config.toml
n_experts = 12
d_expert = 288
d_shared_expert = 576
activation = "swiglu"
moe_layers = [1, 2, 3, 4, 5, 6, 7, 8, 9, 10, 11]
norm = "rmsnorm"
lr = 0.00747
beta1 = 0.93
grad_clip = 1.0
seq_len = 1024
steps = 3733
dataset = "wikipedia_en"
Below are experts of layer 3 (counted from 0) of a mixture-of-experts language model. Rows are named router (the router's row for the expert), gate (a neuron's input weights, with its number), up (a neuron's input weights, with its number), down (a neuron's output weights, with its number) and show model dimensions 96-127. Each number is 128 + 24 x the weight over its row's rms, rounded and kept within 0 to 255. Numbers have three digits each.
Before each expert's rows: "gets" lists some tokens that make up at least twice as much of what it gets as of all text. This comes from a sample of Wikipedia text that the model never trained on. Tokens count by the router's weight.

# expert 7
gets: " |", "|", ":", "=", " =", ";"
router:116118125135132133092135150122071119119141138151130151126064136119130167114147131140157144144122
gate0:073145092156132122088117103096105132135135129103134145130142097101148157119157158104086119119148
up0:110170118123171155122099080115125184171140117138182111133134145105153157103120113132098105155152
down0:113146124123155154138159136130103179159147141100126139135143148140128135134145134141132138102111
gate1:105099153129158127150097135149079128157180131146112126131152105103143124137151115152158143125140
up1:129141117106119112137137166134126156099112125130110119151163132117092121102114094110093126142155
down1:094172147147119172131147140197142130153165173153125150157152110136110118154132117145135147142112
gate2:128103114131141137133178186120115139106140108171135104128122105137134118115103111146143142139110
up2:118151152102130154129106139144133119113125175164122159103124179110087105158117097150095146135104
down2:091122125089102151134127139105136095131155123170167106114150114124149163138132129152132094161139
gate3:129139128138134119131127142150107122125110114121108155149151114109193160123110092109179089101158
up3:113145161136132092142158119134112081100125152141137137101118083117119108114140096139115160107149
down3:108111135138107157085142116107085123115138092130123145075130128113125144128132054143130116094123
gate4:098138142148121143156150146144183115150195135109146141105096084129115112119101153119130136122065
up4:136119138147135128160152105092123118129137104166131163093110092130112110183124095101132140106136
down4:155162119088106134124134118163153156074130155155138087115155054111105149124135158149119142168145
gate5:104152120107123128128121152141123108114157058121133145134103120097169111141116134118084088167096
up5:107144174140085145107141104147111173116163121128172120156119189171135133190170092102127147097093
down5:186140174158154134096137110121086135142133131135093124118112137104112142131090143139136102161124
gate6:142142115093143117123151127126131119115144134139145126145085161155131100116164162100115149112164
up6:111094143103123112127132115120141133120156133077142102134135128085158118123112160179105094117118
down6:149135112122155119144141140117124126116165132104100131089110122109093142108104143182136128080114
gate7:107098109123166122119107136112103133109116139139100122132141132159100137131109130100139097071123
up7:112128124132150167131116126160150110169098147106169140130130107130083134095154135143106117113142
down7:101126137121115142100133141139143128146128110107102133110119084098097119145088160153126120135165
gate8:163122144126133106121105143134154134147127100126134150091141124136150138118131148124114153156131
up8:176115129139122125135121135160136099131122119152101167131125137136127154180165136109106173124130
down8:142091161137161130163159164111118150164182146120169145104120147134142154108128097122096089130137
gate9:155114146170078141111132143148116127151097116133131132085078176132125109175112162118136149128152
up9:149162140123133166134125119122132092118114118120102172182152119117146141065158130079111059163149
down9:108113106166079129122134110120157070126131120144095132098119102147118143158109144132101110130098
gate10:141140133129168095088128112144156139122136137152134146112159145135136129094100132160125086131095
up10:142112131148134120122102160153111097123132139141090141148126130165167123103113103122152145160146
down10:145171156131123095094115171130131121138181133097111104113107181102144174078142136148111144160099
gate11:125106122156095091095097096087137172074123125090110105135107138140130149127125169122106152080137
up11:114120128125109110115134116094160170127095124125125155119082146148118174101142171157074121084117
down11:178145104104139117130137150110120107184103141147112127114149124155095141114153131139104133129138
gate12:135108158144118141134125150135162105084108148141117115103133098119160128105121144124150100119103
up12:098173123061132110158154120154137120156120109096138164155139143101160153088102073127125099120100
down12:140147100112156097147119141163102102188138110126175110157126152124144080110094089107126109096173
gate13:120144103152128102108121119159119097121148093163131140148119133149109139126082113136124129100143
up13:117074131105126145069160153129119140126114078122127100158104111073103116128139124171167102164124
down13:093126169153082136073146124133119098123135181115168108176117158129120162147093110121145157166131
gate14:086151190138120119122137126159136166133137161130127082120133134136112117114098124127129109098105
up14:090110129159136147147126138142127160140113122140132104141166131125116081144133139144173095123096
down14:134101072180126098115116134119127151145110122129148144092082121135156162188149126131144132127143
gate15:086104142126115148170111145156121158076143147126163160121105149111112153162072108133149142101101
up15:131163105152134068138146138128139104193136122111103102150097098106136128122145163139136097158163
down15:165104123149142162128122104105103087117150131163096163145114141151155140089167098149134119121126
gate16:138144114122169139113186109124102118122152102150156140162122115106133104115131124103128151114111
up16:127116166061090124101121148156108157125160119130130162131141110095103141151115149123102119119120
down16:126144183108105126091145098124065166130100139147121150145114149111116138142119121111146144115161
gate17:114136125119128123158077157142112142131164164162128151101129152087108169098130136113135151108102
up17:124113120141151139136194133132123100177114146112171115112115081124131129137130130139156148153133
down17:117180097094137125118154120130145133130140158136121129129138116132117135128139135112137181113129
gate18:101174086110158127110154121161108123095106144138177086150139100112129104105142110096120069119132
up18:107124122105083108094108121131112115114150114117139144157088125122097123127179106106093127118136
down18:119056170158140137127124143117156115096126125120091179108138109154127130128124078125150150170120
gate19:166140151073137095129167136133110123138104174092113140090091121132158129121140110123158092189141
up19:175148123107135101092145120111139170134123131097160170098140169107127148107147117131138184137130
down19:131143123135118152114157134129176112148134077123170084121145114129091135116142169127150101158114
gate20:060107114130152088151068118141114138120181140107135157131159086091118112153096095103110111130117
up20:122130148102085104136096159090137099111140104150119114128146135077133139124162098115155119143106
down20:160212115142140163148131145113133150133108122149123163084067122170145120108124131106149102128141
gate21:108128099133152142101132132128093100108148142139123103186116139162137132130119120125127135122146
up21:128096149104124137134129105103137132119127093204121085123156104122157168092125158131117130150120
down21:127128169106078164080091140096140136142129130151200096092119157129111088129122073118121093088133
gate22:128181157142111152099094137068136134128141150142130123126137114115118148079125120123164124157145
up22:118114131103113163102107093146126123122139163148121151123179125180106127102099143122105142125104
down22:155150146169103139120111133112118100134120067116110085124080140113086120102111100115155130103176
gate23:125119158134149109106158141188108119121137159138079125138127119108164128149112123125110086154109
up23:143123144150136160128115148129118111086074127119097143139105122150096123120127124098113150161144
down23:131140127116137164134108136139112100138124146103116083110123161140121124144118110079126094075107
gate24:149156145135130132154123173125112177150154156143144125157115138101133107167146088087136175158101
up24:130107126121102145112139124141080160135091130140135112135117131118167103141116122099095143092097
down24:116156160127121073121113143109142132145094186171138127154108128127148166127168119151151170136122
gate25:165105107125119117081097163128125149137139127146115126128133163087081161150145143084148107107138
up25:174145113107103120139106174159105115117133157087110145147096117177156095149122092108130166155113
down25:179111161158159159129092161137100107105133078104112156128114162173148153172135112130089127136169
gate26:134168146145119094136147121153110125108152136120108077129128137115137154170123114141119173140092
up26:081136152112091075174127118081129096142175147131170121112180156179186085090121116129163146111122
down26:159092123138155164120141121121122198080105127145164108156096095110090129175138124110129168115168
gate27:146113122127110087135112123088146124171153110146175140155098097126092147115124117118161116170137
up27:107121106156164166121157164141114182092133147148101115116142130158165164116104131137128105151085
down27:116142115146138108120118173144122172150145154090120110124138137093132123129133141117171160133179
gate28:116154150146128136147157140143121157134147105134131139153095135127122137165130107110190129111122
up28:138106090112141140074117138121126105119148125123137136135133130144150094129146160090070118137149
down28:116136159139124159088130106145137094132131149142128126110138160129147070143122110127163160141106
gate29:114130115113154120102130121140099120169152190145152170128140142091116106139129125126147106146143
up29:108148159130119097115136133170198156113108137107131088182137181143114121113159129139113061139124
down29:108117140110123121112122117086153144157157138114116165085116137129166182130129100111123098097131
gate30:118092106130120143106112142129110152100175127147143090124129122126118111152114105127182106077131
up30:132101126175168111125107102103078135131161121119136147147122093180151166134119110106114111069157
down30:143122147159160163116145076128141096160125129117147114117135135158112166192109145095174158126141
gate31:134139148113150116154139160098162171159086135111160092105154133100148173104095084120132140169132
up31:124154149108144108141186136107121124138107096113128116125155132064161088099076132142155140143118
down31:157139075099083120141150184108123144132088097098131114172145172146115129137069128174127143104147
gate32:117108132156087130089108145156153107146135131130124179115107182108165095102112098131136128133141
up32:129132130139077112084133122143129110127147092151145142105138161141126141112124138104147134130150
down32:159121162143133120176135116117087141178144072148137131127111134102097151112139113122154100145112
gate33:137148099129126105123120156186105130110139161108138165136107166102138142107136093157149120127067
up33:103181156141108157149123162113101144101113133130123162106128158108127150116122114105167144105133
down33:120116150085107146096121122100131149128167084080105121146167106170106135167179142130140155121133
gate34:082158150156143114150108154119116091112160149183111084150146123135138125103112160087134132120124
up34:147164178141116128129135137183137088095162161140115105148133124132129142127137128093109104114097
down34:136110124152084109161129088112125129118133113131140148127150126154128112119162145164123126118167
gate35:141134114166129079128127131096156117131130148152125112117148100120123138138099127108128169053107
up35:096113089170166103101158118123118127149124090146194092125078122132109177127180145152118157164111
down35:146101100147103071133079146097053077114169124147107160161106104127117105094122122087124148135120
gate36:151128128174110099121147131149148115125111162101109113113130101121133108153115126104115127116168
up36:145087121148135157140140138103100143162131074129099126143129147148138173122159169140156112124145
down36:148097112125132140125140133174095053119148153149151146106170110094113138126183164107107143106105
gate37:154120140171147114132170153174124128145174104151099125138099101152128172120128124149126149112140
up37:124132152125119087096136098108125154105108122111132158143147126103126113123115182157106140117147
down37:108091093186146113113095131170130084128120135152136141176161116145170118165139133133179192091136
gate38:148111099153110105126115153138087129132131115134102102150117137169163120110126145148105106101140
up38:145143163158110085146165114089121168134135146116153109080168119102135163131161145107132152143125
down38:139129157117144114142159132140149155120165133110102123106177151122107137158148122131137129126158
gate39:160089165110129144139099180098098153135141091109184167149141157132151154128116114108140131099120
up39:100097087099092145122136152129130096147137141102144128106125111112134116083184131137132131140130
down39:151144136081161110121144128079124152154091096082153154128115103141165136136114149105153148147122

# expert 11
gets: "9", "0", "8", "7", "6", "5"
router:151147097104116173115163086097106113150112174121139146139143109104156105118151136096132095092128
gate0:143156094101128121095169132116119102144103150128106098140138140159166162165152132121116165100111
up0:132137180128123124122155170152126137131145111174131079124165144136143130120124094131129161164094
down0:158157156106122112137097136141147113131177132152178104184175127103136109096100156122066104149093
gate1:138121135159134175108132143131196152101137170128120147131154090144114122110110120092117099121167
up1:108156147098121174104078138162100175159131184116056124153146137153107148125132159109110142099118
down1:129122138113081144121142132141150142143151156144128127155091131102108124172142117119066137144159
gate2:111150153149136098111112128119135131117155103105124104130138131120124118157107137113205068122110
up2:144120095109067106109144097094093127147143136136183136178101140132105117106088149142064156162137
down2:128161106139133103107142149106096136124155153161132137128151138148117114117113168105114129100175
gate3:146084165155170131146144118148114131105157116210142111093085105126110154130113126136098129121134
up3:153075140116155121136117102138145134148119103101103115121149153120132138143093164141124098125126
down3:106112128087157117122179092116142130141138115146094113129105145138132091144120117142127097112144
gate4:161169116153143130129146069123110077143157123105151144149118178107132152097149107150144154134125
up4:148148139098148134170118126104104126135131125137102139087117140091117127104141134103087102124128
down4:103166103136077128124100162160112154172125154129154148146128110103144112158136121114122146117114
gate5:106127131125104123116160151124138094175177208157107150117149118177150136141075098122113109111131
up5:101109149130136101130106156160134130174087158155116086097131150145126135127120149118107113118139
down5:120171153107127085138112175186109142100155185137130138096099132114140105095126152138078139155148
gate6:074110102155118152102130131122120129134130151118129084140114169110100111178089114168165125206122
up6:175124126110119154145109128128115128169142106101153186129130109086110148135140123121110128107118
down6:127112130122107134127134108095133132110128112098119163163116124119080120108103147147081093167089
gate7:148115130156199124156148116142139118149105139143086142115128117090070105131116137128153105105137
up7:122151153130117133125162146125170127161134141165096171134139140116103158131149093110131150146082
down7:135118136122129125126150131167159158154121185114127148152173101150116120104094162134137149169147
gate8:128145081128127154088145080115161155162137126110140159127102126151160131129138110153122134134143
up8:135106143088148104123092144130104110123128148132095113111141124148099167162137119136126099128125
down8:133105121147152131129140114119106165127133098124123117129125161121107139127088124130121094126103
gate9:171159160134142129119115150119105131149136153144135110177154118125162081132102085116098154122111
up9:135139160130139136142126120105100092143148162107129116126120149155094082105171123171140134170141
down9:124151126136136098121155098117145129137111103100095101159105086119165159113136126129103150123136
gate10:153165147147158104126097107108117107148099136131076130145071094108169100168129159149122141149109
up10:123123110164129151191124144136117142135119133105127151132136132134131153118120115130150162110161
down10:070075101126076115129120161129135172108111133128155103102132142149122126121155120131131079116159
gate11:136141147134154116171111093142081167147145080134113118134126101107175118126149095154130150115143
up11:109138152147134114085117106166127128119115135101132107121125128142105142127162129145130129114133
down11:112125127102101096118109119156122138165145093102133089104070146107121154129135143103108123135147
gate12:155141089138110150095077139133154133138132160106179159121154117103103102096129128112129125155126
up12:105126109139144106112175104135196131133136170119120097142117132104119164115126100149154144103125
down12:095085102102160146126090137131115113106124159115172154139138133129116155129111135108149103126109
gate13:172110107107153131104131163164099126109106096113150103126102169158151140116120172126109113115111
up13:086118152057147099128112118119162119144065122104140113093121110093105129126145088178103161140120
down13:136105127131109130117106101157171115111132137149144174144120118142120107145108081140104138083136
gate14:146143108097162133156091166112157084151133150151127166112117132120138096149148150109140139160114
up14:105112141133096112124097131148104147080126142158119141133136128140137135087159102140154145138123
down14:148135075152159123083116107102089092194097163095145154111118130145164125156143142102114152126103
gate15:150140095134139141119111116138131093071099132136117108117140089114133161108141157132158126146067
up15:130176091112100107180137140119126112111136153143135125137115092140136186095116155093165095138127
down15:131150107150086124099133132153119138131173104115125123170109099152148133140123113144093124106124
gate16:086139112114137144199086127150136083129094149149125096178152112143092137129135081170135144117124
up16:130119104132119164100114106121087138148113184129129114131148119130096133119108129112152136129123
down16:135151145165134106097164122136120137134103144090145102137117139085159152110168107120111116115154
gate17:113125131112124119156119152117160108159134147134111145140131124157118077167114129098144127095123
up17:089138140121126175128139164089092123109114137148136147096110115164112119101142139099103100137098
down17:136164174161101052098096091121160120175154176162122136107144112118106139121148118116112167074121
gate18:153166105116138131123128129129110125098103140146115105152100129140166139151110121129098132154097
up18:102076121121152120076111133129116136141167096127160130136119130150104104106140168139133141156138
down18:133131135115126173106141108171137144102112096105108086124087123128120127156150084089158145082112
gate19:124129123157135129157138141134090072134158143123154092089140115111162066109134102158154118133128
up19:101127148132141149167114114150105110114157126138155115118120111132122131099144113128182110147101
down19:135124116122125123180108121091166117119123106142208095108106140121092171145127154090092086122160
gate20:112146109128153093091150141103144119110104120127113123171137090149126130175142121144145131145116
up20:115120126167115122124123180130104113146121153148162103126134098151127130165119098116124114144090
down20:114136120111096120154112148136111134153121133148111211112112142165140137172149099142101111145145
gate21:139127082135166144116119105118084124162101113086100099135139094129088137152107160075110123129126
up21:121127141124092117112145137118081149187145103113185107118123108142110097169108115103098133132137
down21:092094142183173116167170125069139150129144129142082091131129125128145173119100114136162174134134
gate22:148116081152093146136127131132098147144133106123120147087150136125108131096165107121094158152124
up22:154152078146121171088143113155135173162174129137126106124125152163154107097168152118137086107072
down22:161134147101085133109118091171150149150140097150151129112134121083122125151104146120155134144100
gate23:146123100124104151146105117168120120177081127100145148114131148158119173112067110126148117131101
up23:155128129138113189161133133112105148142112075116117116104132137155102172109071125102144116089095
down23:133073112131149119111100124104118149129148130104142108131149094100139149111140142121106127123146
gate24:159094103131118153081114124114137131164145165164119140150149113103136155145147134123119120123110
up24:150136133144094171115131135080104136137085166148130147112107162114114135096132141122138126147156
down24:105120043155124150111113114058132126115135114120145171130152153137104129097156138102128081104114
gate25:137125113133164093131136140055107091110101140129091108108144122134136123132120120122135184175124
up25:121130112142140130118146118100147099105086124114109128129158106151128118124107113129104155130086
down25:106121146108109137112131123157145089185092132122122131139104108133096142151073101115138142140093
gate26:134137116135159121159159111139133122106141080131083100112145150108086126183130148146140110107133
up26:168111092138129096153124099155102103111107126118131109132165164153088104105143143165147145070134
down26:155130132108106124094150081153096096142122163104166144157122140117130150101104108129100134099115
gate27:132118079117164116145117163139115170145141122119159108137142142113183124128140122083111155104130
up27:127126108102149115116116100150072122130137173111145152131102112111152127104113118143130124166121
down27:127089136112151107108118139160151104133123116103109118148115081124118109146115118146098131111191
gate28:150108132139140119123132124123144117141122096098112112154166147127121094067163099108119096107164
up28:081093153155126121099105098132150094111152148154166112139110113151145114144118148146184160118125
down28:164103126152111137148149100126140094117139091114184100096120152174125098112165138126124143116151
gate29:135110137166146113065117140103125155116116109114134176118103087096174086149127113104102129150139
up29:101103114176102108112165129109100112129099154127122143125098081112125134153136121128119151106155
down29:110181095122115117127139091082125114087106147131141086080097149111141141163127164096135114130136
gate30:095158126085124129076082170158142106123151116126080154175089152125177131139125147102134171130135
up30:151158107152090119085124155167141111146147144110121148135170141164120120159114169121130151125121
down30:111099156098141145153142121168133138102108115097147151102175106091091109097150116124112116134173
gate31:143137122126135161119149148157119110139110154116136107136095173140158139126129132070152050135090
up31:125134142107151118127153163107157144091152136152130145170132117119099137132164134096090179107156
down31:143128131166120163165111103126113146138107161139116149158126151125158155099127127104137096104122
gate32:122131155116121172139140145150095124139103155124113153172111112097147159152162136125148127124160
up32:114149104137106150169112121160130103133164213108150166163100096085130143173104151155116142121153
down32:143114130129137119158154105136166148110097136124087123095150131143142104142146170140152166084133
gate33:121129151120154151135096125141100115162145116124174145110145107109169153147146134123096132157119
up33:136113113083132156110154088112105110117125119149125184124127100138160133096101179124127125071095
down33:164177075106109126083150154133148115147106152104133168131123162145147157105103128110131105126090
gate34:136146164103135190140145130165114108151100103101135145140104123135134120146164113123111116181136
up34:123183145133075111127119113144119084128123135097108108149131173122141143128141120092164160158112
down34:158140086071125118112129167145115170135144140144125161127172127105119158111141123153109159099145
gate35:138131093142134140127091109120151105125179154158133119112107097135130104107072107116137125137113
up35:124115097109165160125119137090103110158140159140090154148090104120119108090105119153104131105163
down35:125107080129131148150126144110107121111164160107169088147122138138121161086101105145150156131136
gate36:127114093132087116167106169137129144106156137123105181145140131154100122155146125105107132132163
up36:130139135133202130110119103197159142162155128137109151147141119153177163165139105160116131153156
down36:092143196167111100076089100087124152123141105138135117124133106092132092122103118143143160167092
gate37:162102146131148120157126148158122107127118163154134148157125118165105173137119130100127114110121
up37:156164103178113179164092112157115158129136146172119131141117133141144111132154150087144111105113
down37:149092099143109144152128145072144123134108117143125166146165069104086119111146164150078169145124
gate38:126141122117108109122089144163162090124129138155141117142112122180134101130134154135155132134096
up38:116148125143146151137149112141127116085090167127094118110189183131139151152138172164086117149117
down38:150124147128122180149124111096141141161125133127161137182154083091083127156137141163133132121075
gate39:184071098146106103140142142098089086127145120129108112114142169155119099148138143133100147152161
up39:118132145108088085094147159129138098112110142115133135134165160185113090147137101126126138120137
down39:095115157112112108140101148128126136139127152165124134112140152122157137111118139122113103147141

# expert 4
gets: ":", "-", " of", "|", " that", ")"
router:130103143125142089140168139110144116149144125137143078125148169137145125137081113144119152131135
gate0:087118105130152132069105071118086143114111160115142148141143155131145117162194071110150127115097
up0:112147136122141094096120142159111108135112130100148117108133148146127099172125147118118143117128
down0:190128114136089152114125154108146127126126141086120107163133096123114162141134150075113082144084
gate1:115144185119132112164123109144163141131155109124136141097170109152120147097128141122141121143085
up1:171157119105149118123133153160115114094175109130126096148149077160151158132181118115159130135113
down1:155179152111124142139119136148130098117142114146109094126103111116138129095155148145118153136168
gate2:162088199123125106165152143150172130094169114084111058109097165120161107150152108131088094091082
up2:089084137130140164115120147067124129136139148129121095115069152150095169135131133152118114129111
down2:135142105137120107135129148132093107177138148154120118132090105103075132134098180167147136133154
gate3:145123105154122139159107122195127178106134127123121097129149107154109118139109112125121123134123
up3:154141162135101147114141115117118111115137112157126158129105157103089141125151144140147139155086
down3:123098141176119123141145135097139131091115138147102139133121131122127158152154152098148116133157
gate4:126134193104097084145132135111158136112144120135167158125103123140138131139133089140120155106100
up4:130147128094071118100093123132140140133132127118071122127128100146169150133133110128127164152135
down4:094157123142130090131132149140127147127125135093088137091134098171148091111112149084139161136128
gate5:130126108156149150121130138119127137116116134145101143124100115128134134153124124102098169123162
up5:163116075107147120145099111130137127160127074134119102164091141072158116113100110133182147125131
down5:101131104126119078127129156161134118103159090133138140121157104116082132147101140136205133122156
gate6:119101109152120109143173108126090126151108124142159110129162138146154142151112122132128112157131
up6:137133131137134152116161114074121103103108129152168159117131106144127080150056146114122173104121
down6:142146162144102123100095123118139115126112123102143143134120103122103108141120134117138165148107
gate7:049112108098109168117111090143123097121124114165118134111137189127136117123098131097052134079136
up7:102109105119148137135124129145157081117139135144172127155121163141104125126093125044105112082165
down7:121149156110120099122149100112135127122100143148122115115086117126120161209091158154151125111147
gate8:152110076159154098159137146129108138134116101154138102133156117130152098125120112128112101098128
up8:130126120148100134140122132165134114149091102133166121074112102176089096095168117124136118096182
down8:134113176093097115098151148185100172123166141135129128112137115142110119089137109097135098109156
gate9:126121153136116172143124126125146104140079179116157142099149136131174134126104137101135065177126
up9:163126138138135089168081136125129139125109121140141126132140122108132141087132187133098142104176
down9:138148155176120111123117129141131159102119099100086134143151139149144167130128143166146161142127
gate10:138169122156119131108148125173103147148125137101159142085126128138113162147114110144128107155094
up10:116151123073089125098160163185127132136134119143122185071181129130153128111170141100140116088096
down10:182144178110108127049114105082133132135116128122146121133138128135159110143158133164091125120129
gate11:140158135141133137141155145135147090103122119121108125147109139146127138167106171107081129155159
up11:142125120129153097113181145117164116111136152134077122083087163144122147093090174082124118141098
down11:154101163120142125138108133099147130122102153126103134101142121104135138167139126106074141161095
gate12:116096144137140094140165134152123123157125076172136119090080140122143102133129098145101086153122
up12:128118091163122157098109148100117163190148110169113147131149178115138131103133099078095095116129
down12:108127134154152108148145148066091157120139093102145107133165166145112150107117080117095140185128
gate13:110140118131140088093132143133115156131148136102174114147117129142149124160120145139149174105105
up13:132145105171102124114097149096115151116144144143149170121095100132202076111133128121143119068188
down13:141141100116122117156113115147130126119117128141148107099135156116129140149113170159120150109155
gate14:139145119176122149137156120180104104104128135139114137139137130140142138118103140108169127124112
up14:128128139118106137131203154094114129084096141122167124108105124156180121125102149133135137094119
down14:145112143140126107097125137112146157149141103160149102091097123115156107137114142106106101146164
gate15:154142135165159126105129158164132148059090129140135159098122121154147096127133125156127143125052
up15:122103129118113130139110142123121100093134167127133149163135122115120120157128099169168073128128
down15:120121134123097128157119094116112121148104130136140108143130111112112178120125138138169136126131
gate16:102134124121124122092163140090170113157114130131148142134143122169184122115101141081120161125172
up16:125117144143150156160110097141093130088147156154105179123147099117161147119128140120126140129124
down16:132130122125146101129147143068106147135145097134172102153106112118095112136143153113089127069170
gate17:155134141151104151123156163113096146157125112158107131123171102124108120145116115152124147147065
up17:145134123154117163138152120113127172153105082139161129155137128081125152124152137103156164125094
down17:185141095156106094122166111114122106179176137133112107145147167100116133123117123095139128080118
gate18:134091138110172109146159120148128123132102124095147101123148128133153104108079137130125125094110
up18:129188105122125141120083143112151096113118119127134148130098153102097124151087141114133127164142
down18:147147131175124162135145109138103118122101154109157143132135147131139172116097153102156153130098
gate19:094166152130101171129123154152113150157194125166107114090137166129107149151078139090118139127131
up19:167096146156119113123108172096127089129124175107171177144095106103116144167150138093093175137131
down19:135170133132164095116152161122134101131126163111112151122128169118173165125138136133185129134159
gate20:141095145162128128097172115116153116108157167151104120116113143096134119127123130134077104138110
up20:116105128109124121097126127098133140108147100114111121158137133167111149135117130122088149142170
down20:152129143152128132099128140126118167139080123134140107163101088108091140103114128149111120157101
gate21:103133147142117116139138142129126112122146123141183112137140144142155134146118128093110171116145
up21:168177118099165083123118108149150131118085093102125159106139112178067073130097109142124107157145
down21:140092154136128152110154100178152137100093147137137133096168142129117085147122121116100133137125
gate22:134097103104150154090132185134141136081112133075122116134131065147107150156138098125106117120155
up22:133099105176196101117123137163111115128158150126137115114129134140140163125127104119119117155144
down22:116111213089137167143161184118153108160126124188092132063153104165112085099126135127122172174103
gate23:134118090100151140127084149131095149166121140151200150173101120127141188118144130144136111153150
up23:128117129133149082112082121113182138158090150122119095114181127074091098117134106099140137093144
down23:164143108134160182103123122116144122120091135136168144143130125103121141139156081124142117138165
gate24:121123143103128138181102139131120144131159113119147076118118129084167155101120087154113136137148
up24:108149152167178087162098107111154151146149140144130123179150165135136136144113157160108123119137
down24:119109138119122110143128132175132074103163126134148133100158094151136090119136200131121152108170
gate25:115172110126161141113175150121135097133126126141160125100082125134144083140150117093168097125100
up25:142134129161090139148114098100084085131143145131129146162146124143135130102106106132125144075101
down25:117127137138142092145107118144085138121124099150128147145139126110138119105151165188070079117144
gate26:136158103156114110094193134118122183160190086103095119113091122098118112134129133144157121127148
up26:135135109127143116164130163129139100146166148131086120114149126152145163127105128105150120150113
down26:112133072161134144079164120161130124135138118140152112080131100122120149101124084132170135146133
gate27:130154114155141121114117165161105121156120105106146122114160121115130152084102136113128154130146
up27:142146123158123122110131128161095184134079121125126089116137122092125148101100138099115168125164
down27:141119085131120150118120123078135121081127084112098144129156086170100133149132155121102107111170
gate28:133127111110136148125156126161088146130140143156102170095110152120160134136119147146141154173137
up28:141116146089126127136160145141106141139141117174103094151151133122178135139108116122148093096056
down28:148167129123141136153093149153149107124099127107100157161162145127109137105080125172113137152149
gate29:096126121129114169137153118110107162149141084122163129133120103147066096132147100110157183140113
up29:117082109128179106154125127138163118126137088166165135162105141138082106130130117072167149128109
down29:105084110096130153088111099145099118133115125133146162141072137146166165111111132112081132127150
gate30:075106149132114132125137145122102096103099097114156178135123141108175119119137157148096112097104
up30:110113153143140117121096120112136121144039124115135125120148113130135111136129089161143156125107
down30:113080135140144136145127097136132121086107141120115142130156128114139155159121138128117102128123
gate31:146126112164175126150119137124126088141130106104141124100106137143114127135129133112124146163080
up31:107135138087108140110086137131135123073181131131176107118082160156095128133159114108149152111133
down31:176174141166138100174122103122158154122132132127116157141130138119135128133116098149174140116164
gate32:101113153127144121151135151119156117117149099127137128129144112157125111117134113070143116100184
up32:133127146149127170084103118158113158120118146133141169143103160143121163176115163144139132129106
down32:134175122111111108127089126153131150155139108149072136137076133141197110171119103112084114106105
gate33:084109116126141127114100119114137104112121112157143181157136136141158118122116121059100112177111
up33:116149131149128127129126120109129132128101138100081083096114107104121143174114176133127148127133
down33:142110084107173106130098155108140105128122116134135145130154132161169138160111141123112120154128
gate34:133144120133113137082118114169147139166155146124131143177111077174134120149084145102152132127100
up34:129153141079127139151140118117131098109151132129120152092145116102102149104184142152146157121153
down34:125127139125119108126131114152113133114165125137130178141159125091111135122123137133133142171101
gate35:120134148130154089148130149159108175144109121156125141169167148149141144115130102131117130102127
up35:089128129103133126106162132119128101163137169124178121104108171106153138118114133149101094126118
down35:111101121147161139106122141142136150148152134118154116136177144106116133155120180145105086136143
gate36:176134153134116088092150169106136112102138137162138135131142137099155159142110146107127120121111
up36:107116095147106147087150135088153100123126126112152109129132143127129132136149159137130124143131
down36:088133108175116094110137134137132132159174128111121064095141095143131142148121117103113119093112
gate37:110138118143105132148130176117141145086116117126138145171115117065142138124079153128144127107113
up37:114086145107200062113134115140150112126106127123144132124123129108039096153126109113176073140119
down37:195105132161136161157137107135117117137120058118142133133136153126109168126166125108159154154112
gate38:125131133172117134137079154106164078144118111116072150124131162148120113145100096102120065146134
up38:137128142134121125144118167120107097110164151116144094159138140115128109119090099150143124130150
down38:113139126117118072134118145171133144158104100150131115133122064154089155104117126118130091103090
gate39:186138118127114097114163099101145168131175097115121160127124162136172087125105150107154114136151
up39:151089152097139142066168092135121111142136114112112157187148172117081113121115128093130124145165
down39:139107182110102149110132089120164106101158135132134122158151140150116091117164128105156114123094